config.yaml
n_layer: 8
d_model: 192
n_experts: 80
experts_per_token: 2
d_expert: 160
d_shared_expert: 320
activation: "quick_gelu"
moe_layers: [2, 3, 4, 5, 6, 7]
router_score: "sigmoid"
normalize_top_k: false
routed_scale: 1.0
balance_loss: 0.000439
balance_bias: true
init_std_router: 0.0117
lr_router: 0.000733
n_head: 3
n_kv_head: 1
head_dim: 64
vocab_size: 8192
norm: "layernorm"
norm_place: "pre"
norm_eps: 1e-05
positions: "rope"
rope_base: 11100.0
rope_fraction: 1.0
qk_norm: false
attn_scale: 0.125
tie_embeddings: false
parallel_block: true
init: "uniform"
init_std_qkv: 0.0817
init_std_o: 0.0204
init_std_up: 0.0817
init_std_down: 0.0102
optimizer: "muon_variant"
lr: 0.00683
lr_mult_o: 4.0
beta1: 0.9
lr_head: 0.00976
grad_clip: 2.0
warmup_steps: 200
schedule: "wsd"
decay_fraction: 0.316
decay_shape: "linear"
final_lr_fraction: 0.02
batch_tokens: [65536, 131072, 262144]
seq_len: 512
doc_mask: true
train_tokens: 644400000
steps: 4536
dataset: "wikipedia_en"
Below are experts of layer 2 (counted from 0) of a mixture-of-experts language model. Rows are named router (the router's row for the expert), down (a neuron's output weights, with its number) and show model dimensions 0-191. Each number is 50 + 12 x the weight over its row's rms, rounded and kept within 0 to 99.
After each expert's rows: a language model's description of what the expert responds to. This comes from a sample of Wikipedia text that the model never trained on.

# expert 36
router:45 78 31 47 61 71 34 57 44 38 36 53 49 37 63 29 32 51 28 41 38 38 38 66 61 53 53 60 64 37 49 49 33 58 55 59 47 47 71 52 51 56 46 77 47 47 56 49 64 63 37 80 55 57 65 57 54 33 55 50 71 57 48 48 56 60 52 37 55 44 40 49 59 54 50 43 68 29 35 35 42 39 71 47 61 52 67 54 39 46 42 64 60 48 55 43 46 37 28 46 67 28 57 47 71 50 37 44 53 29 37 34 51 37 44 48 48 49 49 50 39 55 47 49 60 68 50 30 21 57 52 56 63 50 59 67 72 50 40 54 58 56 36 59 45 30 45 53 46 57 54 60 68 68 52 37 46 42 63 57 51 55 60 32 59 53 39 64 59 54 26 44 56 50 34 41 26 49 60 34 76 51 39 61 59 56 60 42 39 10 46 60
down0:60 21 50 68 49 56 50 47 40 58 70 53 54 38 43 42 67 47 51 49 60 25 50 72 60 42 74 44 50 49 65 48 47 52 38 58 65 41 66 61 49 38 55 61 62 20 64 47 57 31 42 65 34 43 36 37 47 56 50 60 71 49 28 60 50 45 27 41 26 37 46 28 59 45 54 68 35 31 61 59 60 45 45 60 45 70 64 53 46 59 29 69 72 62 60 36 30 57 39 42 41 47 43 56 51 58 53 55 54 61 55 48 40 35 44 54 33 49 39 43 48 56 69 54 42 73 58 54 47 58 50 34 45 42 56 51 57 63 26 41 57 60 40 58 28 38 56 59 46 62 59 65 53 33 34 37 34 63 65 38 57 49 42 50 55 42 48 56 10 66 59 43 56 35 33 61 62 52 53 41 46 53 55 64 50 56 70 62 76 42 43 47
It responds to: Short syllable fragments inside words, often after hyphens or quotes, e.g. short-li-ved, ad-li-bs, dr-ill-s, Los.

# expert 22
router:64 52 61 71 60 53 35 47 89 35 43 46 31 37 51 60 44 50 48 33 65 54 33 50 38 59 52 65 49 37 53 65 54 76 51 51 42 32 54 39 57 43 20 55 50 47 59 38 50 53 38 77 54 72 60 61 67 55 58 45 51 50 18 41 52 48 59 46 53 43 39 54 53 65 37 46 65 54 39 51 44 53 56 42 56 47 51 60 58 41 52 48 35 51 44 58 36 39 56 73 46 54 46 38 31 44 52 56 36 38 65 39 21 77 44 62 53 49 56 27 55 52 62 38 55 69 53 47 30 44 33 63 74 39 52 32 63 47 82 59 58 37 57 55 65 55 53 50 59 42 68 49 51 47 47 61 83 40 54 48 42 57 56 49 41 55 18 41 45 42 46 68 36 57 62 43 39 33 32 53 56 54 59 39 43 51 67 56 33 54 50 64
down0:45 62 25 67 41 47 48 41 59 34 75 56 53 57 48 48 56 54 45 41 64 34 66 47 41 51 64 64 62 73 25 22 43 49 47 43 46 50 49 60 56 48 57 46 82 48 52 70 37 78 46 99 55 61 65 57 59 62 59 55 43 42 37 23 45 32 52 67 43 44 36 39 68 50 45 50 48 68 38 41 58 39 37 61 28 62 82 43 66 53 38 66 35 53 40 54 42 47 44 58 41 62 64 45 40 52 48 52 38 50 52 39 37 38 56 52 52 55 44 48 23 50 44 63 47 47 61 58 52 47 72 43 49 47 27 29 64 45 50 47 43 48 71 51 45 39 43 46 47 51 64 39 48 53 39 57 39 44 48 52 54 24 43 38 51 45 43 50 45 46 69 51 30 79 44 51 46 76 43 52 44 60 50 43 43 51 53 46 48 59 67 38
It responds to: Mid-word syllable pieces in South Asian and other non-English names and titles, such as Vijay-am, Naras-am-mal, Ma-sh-hur, Ka-am-ulan.

# expert 18
router:45 38 42 48 48 48 54 56 36 44 45 65 46 41 37 59 51 26 20 60 41 43 22 46 64 56 60 52 59 70 50 76 54 69 39 74 53 41 43 40 54 81 32 33 44 62 27 54 55 52 57 38 68 55 50 49 63 42 46 63 47 48 45 43 47 44 26 53 47 68 44 46 59 35 37 26 58 41 52 20 57 31 38 41 22 55 14 28 43 42 62 50 60 36 53 42 46 52 59 46 53 42 43 55 80 61 41 55 47 35 45 47 40 52 66 61 48 51 45 54 54 42 48 59 51 71 82 48 44 49 48 52 61 36 33 61 46 60 51 43 49 44 54 64 37 54 60 48 43 37 66 51 75 54 40 38 45 49 54 39 48 39 55 72 49 56 49 66 71 42 58 57 51 57 45 57 43 52 55 58 74 40 42 62 77 52 44 64 38 50 55 33
down0:38 49 56 22 40 28 44 30 44 53 46 54 64 71 44 47 33 40 49 44 43 39 33 61 63 48 51 27 66 51 35 56 61 62 73 42 56 49 64 65 61 61 76 39 50 55 38 51 39 39 41 39 44 36 37 35 50 47 39 50 45 63 55 45 51 45 38 34 66 67 38 54 12 41 49 40 37 39 47 46 50 61 79 58 37 59 38 67 61 50 71 57 54 57 37 45 51 61 63 51 38 68 55 51 29 56 57 57 55 44 53 50 81 76 52 36 63 43 48 45 55 47 55 45 48 64 23 47 53 66 49 65 51 38 51 64 38 61 49 42 38 60 46 50 57 45 66 43 31 47 42 58 48 49 35 47 37 67 55 64 66 70 34 70 51 43 56 70 37 64 41 71 44 58 43 34 45 52 47 49 35 62 36 41 47 53 64 44 55 51 51 84
It responds to: Month names, day and year digits in dates and birth notes, e.g. born on November 17, born 2003, June 2023.

# expert 15
router:60 45 49 50 75 42 52 25 43 34 49 70 47 53 41 38 39 26 61 51 52 61 37 26 34 41 21 67 41 71 31 58 55 50 58 66 71 40 34 59 69 49 46 49 56 45 54 50 33 62 40 57 62 40 49 47 61 53 51 92 71 53 46 66 51 51 48 49 33 36 37 40 38 54 77 35 43 55 51 56 63 49 51 41 41 71 55 41 55 53 63 51 63 54 64 39 61 48 43 61 57 52 62 43 39 59 55 49 45 35 59 67 55 61 54 64 31 56 38 40 65 51 49 55 39 40 33 46 24 48 45 33 47 30 51 41 35 70 44 50 50 55 40 61 86 54 46 52 20 45 70 47 52 55 37 50 53 62 35 48 59 56 51 46 49 45 66 41 52 57 31 51 52 39 67 36 45 64 52 41 57 43 30 56 70 50 64 30 49 51 53 41
down0:34 55 36 60 74 64 46 37 55 60 42 56 50 50 41 71 64 45 58 45 38 50 31 51 27 32 58 45 74 50 60 37 49 52 20 52 66 48 38 46 51 62 58 47 56 56 47 64 41 59 55 43 53 66 54 18 72 60 21 50 60 41 44 48 35 52 47 61 39 51 42 52 61 55 86 56 50 33 75 59 49 58 45 54 56 28 61 45 62 65 54 25 50 47 62 43 78 64 48 48 54 73 65 43 56 35 44 35 45 54 54 49 26 35 50 59 55 34 43 62 47 41 68 49 44 44 41 47 39 49 28 52 23 27 40 48 40 53 58 35 53 38 43 56 43 65 47 65 43 38 75 33 61 44 72 48 44 37 26 47 40 42 67 67 48 56 46 49 66 58 55 58 59 51 41 48 37 44 47 58 42 51 65 62 65 54 51 58 53 72 45 53
It responds to: Adjectives after "the" or "his" that pick out position or extent, such as first, second, last, final, same, largest.

# expert 5
router:64 44 69 66 36 68 57 54 40 65 45 58 42 57 60 73 48 37 30 50 43 70 49 51 48 56 46 62 49 38 37 39 58 76 59 46 74 41 29 48 44 57 45 55 43 64 28 43 57 81 62 31 56 67 47 33 40 57 56 54 80 60 53 55 17 51 53 34 49 42 45 55 55 50 41 48 54 49 37 29 43 49 57 51 40 75 29 49 30 35 70 73 50 20 23 40 47 56 61 41 51 55 62 64 56 38 42 33 51 52 56 44 53 42 39 62 51 44 51 49 61 48 30 41 37 73 78 37 53 50 56 30 33 24 45 55 40 50 69 49 43 49 56 44 34 50 49 52 56 53 64 53 51 56 66 61 60 63 45 67 55 52 49 64 40 59 32 49 70 62 56 62 55 50 58 49 39 52 31 58 53 46 33 45 46 50 55 64 50 45 66 36
down0:64 27 70 59 57 38 72 52 51 43 61 39 37 45 33 51 56 42 57 48 41 24 36 83 68 42 47 47 43 49 47 37 57 44 39 42 47 47 63 46 58 41 75 43 40 51 50 39 45 53 36 31 55 58 49 48 71 46 47 51 32 48 59 54 48 31 68 35 84 70 67 54 44 71 61 77 43 70 62 56 56 36 42 54 42 47 35 40 54 36 39 53 45 52 51 57 55 57 59 63 37 50 38 43 33 57 68 61 47 59 24 73 36 42 46 46 39 53 44 62 50 58 52 55 45 53 56 55 84 58 35 49 24 55 62 52 47 49 63 55 36 50 55 36 63 39 52 57 54 54 32 58 36 69 52 59 44 46 71 40 41 55 47 39 48 47 47 33 39 42 44 47 43 40 65 64 67 46 59 75 46 60 58 49 19 45 53 56 23 36 31 57
It responds to: Prepositions like in, on, at, from, into, under after verbs or participles, often before dates or places: "located in", "absent from", "on 1 December".

# expert 7
router:38 29 47 65 58 29 45 60 40 73 34 64 54 60 64 51 46 47 31 35 51 74 23 57 54 42 44 70 45 44 47 61 43 74 69 60 67 40 55 36 58 94 55 46 49 52 36 48 50 61 76 61 57 50 43 53 62 62 43 45 47 39 43 58 56 49 61 43 71 34 32 38 49 38 35 44 49 48 43 32 55 41 38 48 32 42 43 44 59 62 52 42 75 41 54 45 55 41 44 52 55 58 63 37 50 73 58 25 73 43 50 55 47 57 47 49 37 26 29 55 67 54 31 47 59 43 40 41 50 56 52 57 49 18 54 46 53 63 56 40 52 18 61 62 47 57 44 71 48 54 58 46 56 33 43 43 35 47 48 58 60 24 63 54 51 61 46 59 43 47 52 56 42 51 32 55 55 44 63 54 42 37 38 75 64 39 49 50 38 68 43 60
down0:58 37 56 50 30 50 27 43 54 61 42 57 51 26 28 70 66 49 53 47 70 58 61 34 56 40 43 58 36 55 34 81 66 30 56 24 42 52 60 50 48 69 58 52 59 26 38 64 43 50 31 39 45 45 29 35 60 49 60 56 55 63 54 49 62 59 40 31 57 48 51 52 52 38 37 31 36 51 51 59 41 44 67 58 69 40 52 45 38 58 55 60 58 42 36 36 49 59 42 40 67 33 47 44 63 50 53 36 68 36 40 59 69 64 55 68 53 56 44 53 41 61 48 38 65 59 47 57 59 22 69 41 41 49 49 51 65 37 47 48 44 48 51 38 44 55 53 32 61 61 40 49 59 77 51 72 30 49 18 45 56 28 41 65 63 51 48 43 41 53 60 39 37 50 50 73 69 46 63 67 46 53 41 55 45 75 66 55 43 48 39 72
It responds to: Month names and year or day digits inside dates, as in 4 November, 2012, 1 January 2016, often in tables.

# expert 35
router:54 40 57 70 25 61 48 39 54 34 51 52 55 62 48 45 54 42 58 40 67 54 57 60 48 45 52 51 58 37 28 39 71 65 23 44 47 58 61 41 55 50 54 52 78 44 66 59 59 62 54 60 58 64 57 69 55 51 54 54 49 58 34 53 38 39 37 53 67 55 47 68 49 59 34 44 52 47 49 49 62 51 51 54 58 51 49 42 46 52 47 44 15 54 52 58 53 50 60 27 39 38 52 57 28 46 87 63 69 51 44 56 47 43 48 48 29 68 55 28 62 47 38 37 44 64 27 49 31 28 37 27 58 42 47 64 52 61 51 42 36 40 69 52 70 42 44 58 35 39 57 60 51 37 52 68 77 67 50 50 51 26 68 79 64 46 55 41 35 48 46 25 39 24 37 56 41 68 38 45 54 60 49 49 50 30 54 47 40 53 56 33
down0:45 44 54 52 66 52 55 50 38 49 55 48 47 47 70 66 61 23 51 46 34 56 41 55 72 56 56 27 28 37 53 49 51 54 58 57 33 53 46 24 38 55 38 24 52 70 40 64 48 29 54 36 57 39 47 39 53 50 57 42 29 34 65 44 46 47 42 56 38 39 45 53 55 47 49 57 51 37 63 35 43 69 58 49 50 68 43 40 68 47 37 50 55 52 75 66 71 63 40 17 47 56 35 61 72 60 78 58 66 67 53 68 66 58 67 57 49 25 56 49 64 41 49 44 62 42 69 69 63 46 34 36 53 58 56 45 62 49 49 34 53 54 38 60 44 49 38 28 44 50 39 49 48 45 45 36 38 62 44 65 40 38 41 39 44 58 57 64 33 41 55 41 49 61 63 56 52 58 61 56 37 64 47 28 62 45 89 53 63 56 42 29
It responds to: Single letters and short pieces inside long scientific or Latin words, such as the p in adrenocorticotropic, pieces of taxon names, plural s.

# expert 56
router:57 55 53 45 47 50 39 54 45 56 57 47 46 44 51 53 52 49 58 41 77 70 38 64 45 26 50 96 60 48 61 59 53 49 59 66 48 64 55 49 66 53 54 58 54 42 62 34 52 78 47 74 60 58 46 34 62 51 52 64 60 57 29 54 29 44 39 49 42 48 48 54 49 54 33 60 60 52 47 37 55 44 52 35 62 55 43 69 54 42 47 42 53 58 50 38 47 51 61 51 37 58 49 78 21 51 61 33 57 35 33 52 44 58 78 44 41 55 42 46 51 48 38 40 64 72 42 48 26 55 53 57 27 60 57 32 55 67 52 46 46 35 36 48 47 45 47 22 52 49 52 50 54 28 64 69 44 42 49 48 20 20 37 53 70 33 48 62 60 55 41 44 63 49 29 51 68 68 66 55 69 60 34 38 46 58 46 44 33 61 52 32
down0:61 50 71 52 58 52 46 60 55 53 72 57 51 50 55 37 18 47 24 54 56 40 54 37 48 80 55 31 47 49 50 43 60 54 49 61 64 70 37 43 58 47 54 46 46 49 57 59 52 38 62 62 66 43 41 46 57 41 24 55 22 29 75 38 59 70 29 40 66 33 46 48 46 69 52 60 40 46 54 34 35 37 57 42 39 49 56 58 37 42 53 27 51 54 20 43 28 67 50 67 38 55 27 42 62 42 40 55 42 38 76 42 69 48 32 51 64 88 50 56 53 58 70 58 47 46 53 38 48 49 49 38 69 37 58 40 58 50 61 33 62 49 53 67 55 30 53 51 61 43 29 60 50 53 52 63 68 66 66 39 60 55 43 51 34 63 53 47 40 59 40 34 69 45 42 41 57 47 58 49 52 41 52 59 63 44 60 49 57 38 39 47
It responds to: Endings of Slavic, German and other foreign names, such as -ov, -ski, -ova, -enko, -ović, -z, -el.

# expert 4
router:71 64 77 54 41 49 58 59 47 58 53 56 29 53 56 58 47 39 49 51 51 55 50 61 48 54 53 81 45 37 59 55 53 72 46 53 75 47 22 48 58 66 51 31 47 59 22 58 52 51 40 36 65 64 40 33 46 43 40 44 66 70 56 49 39 33 32 40 53 42 50 57 53 64 39 58 41 58 54 24 44 46 32 52 43 66 45 46 46 44 56 51 34 28 31 45 40 68 68 58 53 47 58 56 71 42 38 53 47 56 44 50 46 35 45 49 43 49 69 56 61 64 36 31 52 69 48 38 47 69 50 22 30 38 33 36 49 62 79 55 51 45 55 48 45 55 60 48 47 23 41 43 50 42 52 44 55 71 52 77 40 41 47 82 59 25 40 49 40 59 43 59 62 50 54 46 44 36 59 64 51 49 42 29 60 40 41 68 41 67 52 67
down0:55 70 62 50 48 58 30 44 43 60 58 43 47 50 39 48 41 48 43 39 35 29 59 54 60 39 32 42 54 70 47 65 53 80 41 27 40 54 64 44 49 53 59 68 54 53 63 47 37 43 54 26 49 55 46 48 23 49 49 57 67 41 52 48 45 61 76 52 38 40 44 38 45 58 70 59 37 42 64 68 45 57 68 32 61 54 39 55 27 36 47 54 56 54 48 62 48 60 52 40 47 53 56 60 37 42 21 36 57 50 59 41 49 44 87 37 39 44 34 41 63 68 51 55 70 61 49 35 41 32 22 54 53 62 50 55 44 50 42 52 78 58 51 39 22 56 56 65 62 47 81 67 50 65 50 26 68 63 49 47 67 36 44 66 50 61 46 37 58 62 31 33 52 46 43 58 30 52 58 51 41 50 47 59 42 56 46 54 50 64 54 29
It responds to: Prepositions, mostly in, at, over, near, of, after place names or descriptors, as in "Location in Romania", "District in Maragheh County".

# expert 45
router:48 63 45 56 55 60 60 18 68 33 66 59 51 61 49 08 31 35 37 60 74 55 56 38 48 47 50 49 62 45 47 51 54 56 50 38 44 62 44 48 77 45 69 50 52 39 39 53 49 36 40 53 63 66 66 68 52 48 59 48 54 46 51 44 45 50 32 47 42 53 47 59 70 54 61 32 41 46 52 37 39 49 50 63 49 54 60 44 49 41 53 59 42 54 41 48 41 24 37 52 59 53 57 45 65 46 61 54 43 62 23 44 36 59 40 58 58 68 51 45 60 46 53 55 40 52 41 40 50 48 43 61 38 24 51 59 53 52 41 54 28 52 34 50 77 37 49 67 32 57 40 63 53 66 37 49 60 57 68 76 42 20 47 52 53 55 46 52 44 49 41 18 52 43 60 49 64 27 25 39 87 52 45 33 50 63 65 42 46 26 61 67
down0:44 39 64 38 51 63 43 46 29 65 64 49 58 46 40 51 36 61 66 59 43 41 30 65 47 58 58 40 48 34 67 69 41 43 37 65 67 35 47 69 36 53 44 40 58 41 55 51 38 52 36 66 64 40 29 46 57 52 44 49 31 50 64 52 28 66 45 27 35 30 53 59 51 72 58 71 65 55 75 57 49 25 66 58 25 60 61 57 51 57 58 46 53 48 45 54 61 62 53 55 49 55 50 29 49 70 47 39 54 51 34 45 28 48 37 43 53 39 43 31 41 32 64 45 41 53 70 58 40 48 45 39 53 62 47 64 51 62 13 24 66 53 63 69 51 34 56 45 60 41 45 35 37 71 53 39 56 54 34 63 36 63 64 77 49 56 56 44 64 34 41 55 51 57 48 43 48 38 56 66 62 59 62 45 34 63 57 63 50 52 37 39
It responds to: First pieces of words split by the tokenizer, often after a or an, as in a-ci-cular, a-cc-uracy, con-ven-ient, bi, di.

# expert 44
router:71 33 67 55 31 31 58 33 48 48 36 56 57 67 67 61 54 47 58 40 54 38 67 35 34 52 39 48 53 76 35 35 57 43 42 46 56 70 55 39 53 50 51 51 45 59 59 65 53 44 47 45 43 65 64 48 61 58 51 65 76 70 58 54 42 45 64 41 47 62 40 67 55 58 58 28 44 52 44 35 50 44 55 32 38 53 30 44 71 54 68 42 41 32 60 49 60 55 72 41 44 51 65 45 51 66 62 63 56 40 51 60 43 63 55 57 37 63 34 40 33 65 55 52 65 71 54 55 36 52 36 50 55 52 65 40 34 50 31 48 31 55 54 40 48 45 22 60 32 37 35 57 63 68 32 43 59 73 55 61 23 40 55 49 50 37 21 48 33 47 24 56 77 33 42 44 36 60 47 43 44 30 46 54 46 36 63 57 33 51 45 48
down0:43 38 44 49 57 34 31 46 39 45 57 55 35 56 46 67 39 53 40 43 40 41 60 19 45 37 77 45 48 33 43 60 42 70 77 32 61 65 55 71 64 63 55 39 36 32 34 37 64 49 52 75 50 37 72 58 17 37 44 55 49 61 51 41 59 60 58 49 32 63 28 57 72 48 48 36 42 59 58 50 37 51 53 41 60 58 43 48 49 57 49 32 49 48 43 53 48 50 61 48 72 69 55 37 36 43 25 40 55 56 75 36 52 58 48 36 62 58 41 56 48 44 77 50 46 53 36 40 72 60 54 63 55 46 32 41 58 44 75 50 32 50 25 68 44 53 42 68 55 41 22 57 55 66 66 55 65 58 43 55 58 51 32 61 34 60 60 43 47 57 53 52 54 40 55 62 43 39 69 55 62 52 62 56 60 34 55 32 52 40 40 50
It responds to: Past-tense and participle endings and words after was or is, like -ed in bordered, known, called, named, including.

# expert 41
router:69 47 80 58 35 54 29 53 55 46 50 49 43 17 40 24 53 54 54 51 39 46 69 42 62 55 48 58 53 55 61 40 60 49 50 78 56 40 57 54 53 67 17 50 45 48 55 64 46 60 65 38 69 40 65 29 62 66 52 44 51 58 41 53 22 45 31 24 29 46 44 35 47 43 68 61 41 58 59 54 51 36 43 51 63 56 41 35 63 67 53 53 58 31 55 32 58 57 54 47 78 42 43 68 38 66 33 50 40 50 56 53 57 46 79 68 50 75 35 45 58 50 44 48 51 45 63 49 57 38 39 26 48 48 29 54 41 64 68 55 49 31 52 58 36 52 63 37 51 66 41 66 43 47 58 41 54 58 49 38 51 42 42 42 54 43 62 70 71 47 53 58 77 43 48 51 59 35 48 59 49 33 48 42 59 27 60 64 45 40 43 50
down0:61 50 45 44 66 48 55 51 41 44 26 41 62 48 42 42 59 44 58 60 44 56 48 54 79 23 49 38 55 33 55 51 47 55 35 54 47 48 54 74 54 48 61 61 28 49 26 58 65 39 44 49 63 58 45 28 38 43 50 16 49 40 56 56 50 50 37 47 34 34 49 67 61 36 63 53 12 45 49 54 41 32 61 41 45 36 52 62 45 67 38 53 80 71 53 68 59 64 59 60 60 67 39 41 61 49 25 55 47 49 62 62 68 47 51 34 62 42 30 49 46 41 66 37 59 34 56 52 64 31 63 59 51 52 54 57 60 49 47 54 69 56 59 71 49 33 49 42 58 49 32 55 74 42 55 35 42 58 17 39 36 58 47 50 53 59 52 62 63 59 22 44 60 63 49 59 55 58 57 51 65 59 58 33 49 35 44 45 44 56 56 69
It responds to: Dashes in tables and text, plus sports and entertainment nouns like match, season, team, Cup, round, game, medal, final.

# expert 31
router:60 44 59 50 40 66 33 46 52 47 63 54 62 55 42 40 55 34 34 48 52 48 55 63 79 47 58 41 73 51 37 43 68 40 57 61 39 60 53 48 60 63 37 61 46 56 52 38 70 44 46 50 60 45 75 69 52 40 34 36 70 45 58 49 19 54 38 18 78 64 45 39 60 76 53 45 43 45 54 39 37 63 41 31 42 57 27 33 45 60 55 50 53 47 41 52 46 19 53 64 44 42 53 47 34 38 41 38 63 60 55 51 43 40 59 48 50 41 32 37 73 47 44 50 42 67 63 32 37 40 73 46 59 49 59 59 40 56 42 52 46 44 27 53 56 60 60 71 58 55 57 72 53 37 66 48 41 71 63 37 35 36 55 46 46 56 51 38 38 25 51 57 46 45 43 43 24 26 38 48 61 43 51 73 46 63 46 46 42 57 60 67
down0:37 54 54 66 36 22 47 43 63 34 44 47 52 31 61 58 51 57 48 54 55 44 51 50 70 61 47 47 70 51 44 58 37 62 72 45 51 52 65 53 27 58 35 45 37 34 48 76 71 51 40 36 61 39 59 35 59 47 71 69 64 56 70 53 67 47 56 51 61 61 37 34 35 55 56 54 61 74 58 39 62 21 66 32 42 37 61 49 34 45 43 53 69 69 49 62 53 47 67 45 62 64 48 58 40 42 50 41 49 42 52 69 57 28 28 58 61 48 47 52 59 50 37 30 44 50 66 46 49 59 43 54 57 46 42 49 36 44 58 64 51 83 33 47 45 54 49 52 57 41 42 68 51 46 43 49 48 71 46 52 45 32 40 62 35 56 48 40 18 32 47 59 29 49 49 37 60 57 47 21 45 63 41 46 36 47 77 40 56 60 37 32
It responds to: Common nouns for things, media and activities after a or and, such as car, guitar, vehicle, radio, train, test.

# expert 13
router:38 78 48 34 67 47 73 46 53 52 52 54 44 55 58 32 41 37 47 78 49 35 49 50 44 58 30 68 60 89 61 62 57 36 66 55 70 64 70 52 60 50 35 40 42 52 44 46 50 57 82 49 52 49 58 60 49 42 58 57 74 49 48 34 56 54 23 46 50 70 49 54 39 50 58 45 73 43 46 58 51 46 74 43 41 67 52 34 38 37 50 48 56 46 66 46 35 19 36 60 62 34 53 42 35 48 52 36 43 44 68 34 45 44 77 38 49 67 55 35 39 43 58 43 53 43 44 38 51 46 60 51 42 42 15 41 65 61 58 44 46 53 41 58 58 56 48 60 40 46 65 55 49 48 59 61 65 68 58 46 37 34 50 53 50 40 53 51 36 34 27 18 60 54 40 45 45 46 53 37 58 57 47 21 56 47 47 58 51 49 58 48
down0:60 61 61 48 31 49 62 41 58 39 55 28 41 39 50 60 55 53 46 31 66 60 52 50 43 48 59 55 33 30 88 62 52 53 53 46 41 56 66 40 35 47 55 61 43 51 51 51 54 39 48 72 67 35 41 50 58 38 62 51 65 22 35 53 65 65 57 52 25 47 44 57 41 36 60 55 28 69 46 52 57 43 44 39 60 64 49 34 30 50 53 52 44 59 65 85 47 34 39 69 39 58 50 68 61 39 53 35 56 46 54 63 62 39 55 44 18 45 58 63 56 33 56 51 43 53 73 27 58 31 50 57 54 50 20 51 44 63 52 59 30 50 23 37 51 48 28 54 57 45 48 42 53 49 46 51 56 78 51 46 69 48 46 48 57 65 59 69 65 65 44 52 43 64 42 46 44 30 53 55 39 69 39 54 56 75 48 35 49 50 52 38
It responds to: Nouns after his or her naming relations and roles such as father, brother, wife, rival, heir, plus possessive s endings.

# expert 40
router:56 54 38 50 63 42 67 37 55 48 53 66 07 44 58 31 46 38 43 48 50 48 65 49 43 32 51 65 49 45 39 65 38 54 48 53 73 43 50 38 57 49 56 25 52 49 48 47 35 49 36 63 58 52 45 54 47 53 77 65 77 61 48 58 44 52 45 45 36 53 49 48 52 49 59 45 37 46 47 42 44 53 49 43 46 48 68 26 52 42 51 60 55 58 35 51 46 16 34 60 47 59 62 46 64 31 64 55 33 51 38 43 52 64 58 52 53 77 34 45 51 66 49 56 40 43 48 44 47 65 53 34 25 57 49 54 54 61 83 54 39 59 44 53 71 48 57 85 20 63 63 46 50 54 53 63 56 61 49 67 56 45 46 56 61 82 21 55 41 43 45 33 45 46 52 51 48 50 41 21 60 44 30 42 48 38 73 38 45 33 55 55
down0:45 52 60 51 48 27 48 72 52 62 39 41 49 43 75 38 45 36 43 50 53 52 41 37 78 36 56 59 55 34 57 38 43 46 31 52 41 54 47 55 41 42 46 26 35 50 52 50 53 50 58 47 51 62 62 61 54 35 42 73 56 38 47 60 46 38 45 70 65 52 46 46 50 68 34 23 77 35 47 25 52 56 53 56 47 20 49 48 59 36 62 44 46 35 36 56 40 55 43 38 40 42 33 57 59 28 59 66 70 37 48 58 62 61 46 54 50 53 43 46 18 62 48 48 56 45 53 42 50 55 40 82 62 50 42 35 55 38 63 56 63 60 34 72 61 52 63 48 64 56 44 55 48 58 47 42 71 54 60 37 43 55 56 38 42 36 39 79 50 54 52 54 52 47 46 49 80 64 39 42 74 53 26 57 89 67 43 45 49 48 55 55
It responds to: The word as in "as well as", and short second pieces of rare words after an initial A or An, like A-as-if, An-as, An-al.

# expert 2
router:47 47 76 47 43 25 62 37 43 33 52 71 43 50 56 52 43 39 42 41 56 60 66 59 41 39 50 73 46 70 35 32 41 38 54 49 74 50 44 49 55 70 37 22 45 55 45 49 56 69 38 49 65 59 50 46 52 61 52 84 68 58 52 69 44 56 43 31 60 34 64 41 68 48 44 42 54 54 62 56 54 43 42 50 22 52 32 30 55 41 56 43 58 64 56 33 52 26 56 74 39 33 61 56 48 61 40 58 36 48 31 56 53 50 73 40 42 35 49 49 65 52 41 51 58 47 35 40 46 55 55 56 39 40 49 45 44 70 58 46 48 50 43 60 75 60 52 51 39 25 65 63 42 44 26 60 58 54 53 44 52 54 49 46 47 35 54 31 65 55 55 14 54 36 41 35 56 28 60 40 45 56 29 47 53 64 76 52 62 60 53 47
down0:51 67 40 47 47 43 37 58 52 41 47 64 51 74 34 36 65 42 57 73 37 65 62 45 68 42 57 45 58 62 73 42 51 41 45 57 62 51 40 36 53 10 52 53 49 37 46 32 35 36 52 52 46 50 71 49 68 37 46 56 60 33 38 57 81 43 53 58 83 65 53 52 57 52 56 47 56 38 49 69 33 51 39 45 56 56 49 58 46 62 59 59 54 51 74 44 63 32 23 65 58 44 43 31 50 54 61 69 68 53 51 34 38 50 45 62 36 40 38 51 44 39 42 40 53 32 44 58 32 51 54 58 69 47 51 65 34 49 42 36 55 51 58 36 61 39 52 37 33 52 44 41 23 46 48 61 39 65 57 46 45 40 37 48 53 52 30 41 47 44 63 42 54 57 32 74 53 58 26 61 40 79 64 53 42 43 48 81 60 47 53 50
It responds to: Common nouns right after the, a, his, especially directions and places: north, west, city, area, name, plus degree signs in coordinates.

# expert 9
router:44 24 57 57 49 43 43 40 35 35 25 51 35 45 53 52 46 54 55 58 50 29 50 58 50 28 43 80 46 36 54 64 57 58 67 55 78 42 38 65 66 68 36 51 54 53 55 47 38 50 53 72 71 59 41 51 47 61 56 67 48 50 45 47 45 43 43 53 47 43 53 35 46 40 53 40 55 60 40 24 64 65 33 44 38 55 44 64 51 56 49 52 39 55 48 52 45 46 64 42 43 23 55 51 28 29 68 45 48 34 36 35 59 51 44 58 45 42 80 31 42 59 27 59 55 46 46 48 51 59 54 54 53 51 41 35 56 56 73 43 49 49 73 65 56 14 28 70 63 45 57 58 67 50 54 51 52 42 48 39 47 52 65 59 66 75 19 69 43 34 52 29 39 58 39 59 56 50 47 58 69 51 61 53 60 59 47 56 43 45 54 79
down0:40 57 48 67 58 28 34 23 42 72 29 54 49 52 37 34 42 61 62 53 37 21 61 65 49 44 35 57 33 50 38 53 49 69 41 44 45 41 44 51 43 37 71 52 54 60 49 51 38 38 47 55 41 47 57 37 28 44 50 57 65 46 56 37 47 76 61 31 42 72 56 65 58 85 47 47 56 44 60 50 61 57 58 51 66 54 65 52 46 36 64 51 51 59 43 51 36 59 43 53 57 44 43 48 34 61 66 65 32 45 57 32 34 46 30 66 55 54 56 39 19 59 38 50 53 48 34 42 43 57 27 65 38 49 58 39 45 57 57 59 54 72 71 64 19 45 40 39 57 50 67 38 48 49 42 62 38 43 38 45 59 65 50 53 50 38 54 78 66 47 42 46 60 68 62 36 72 55 63 37 54 40 42 67 52 37 70 57 61 46 54 56
It responds to: Short word-internal pieces after a capitalized foreign or rare word start, such as In-st-ituto, Is-id-oro, Ze-it, inci-d-ence.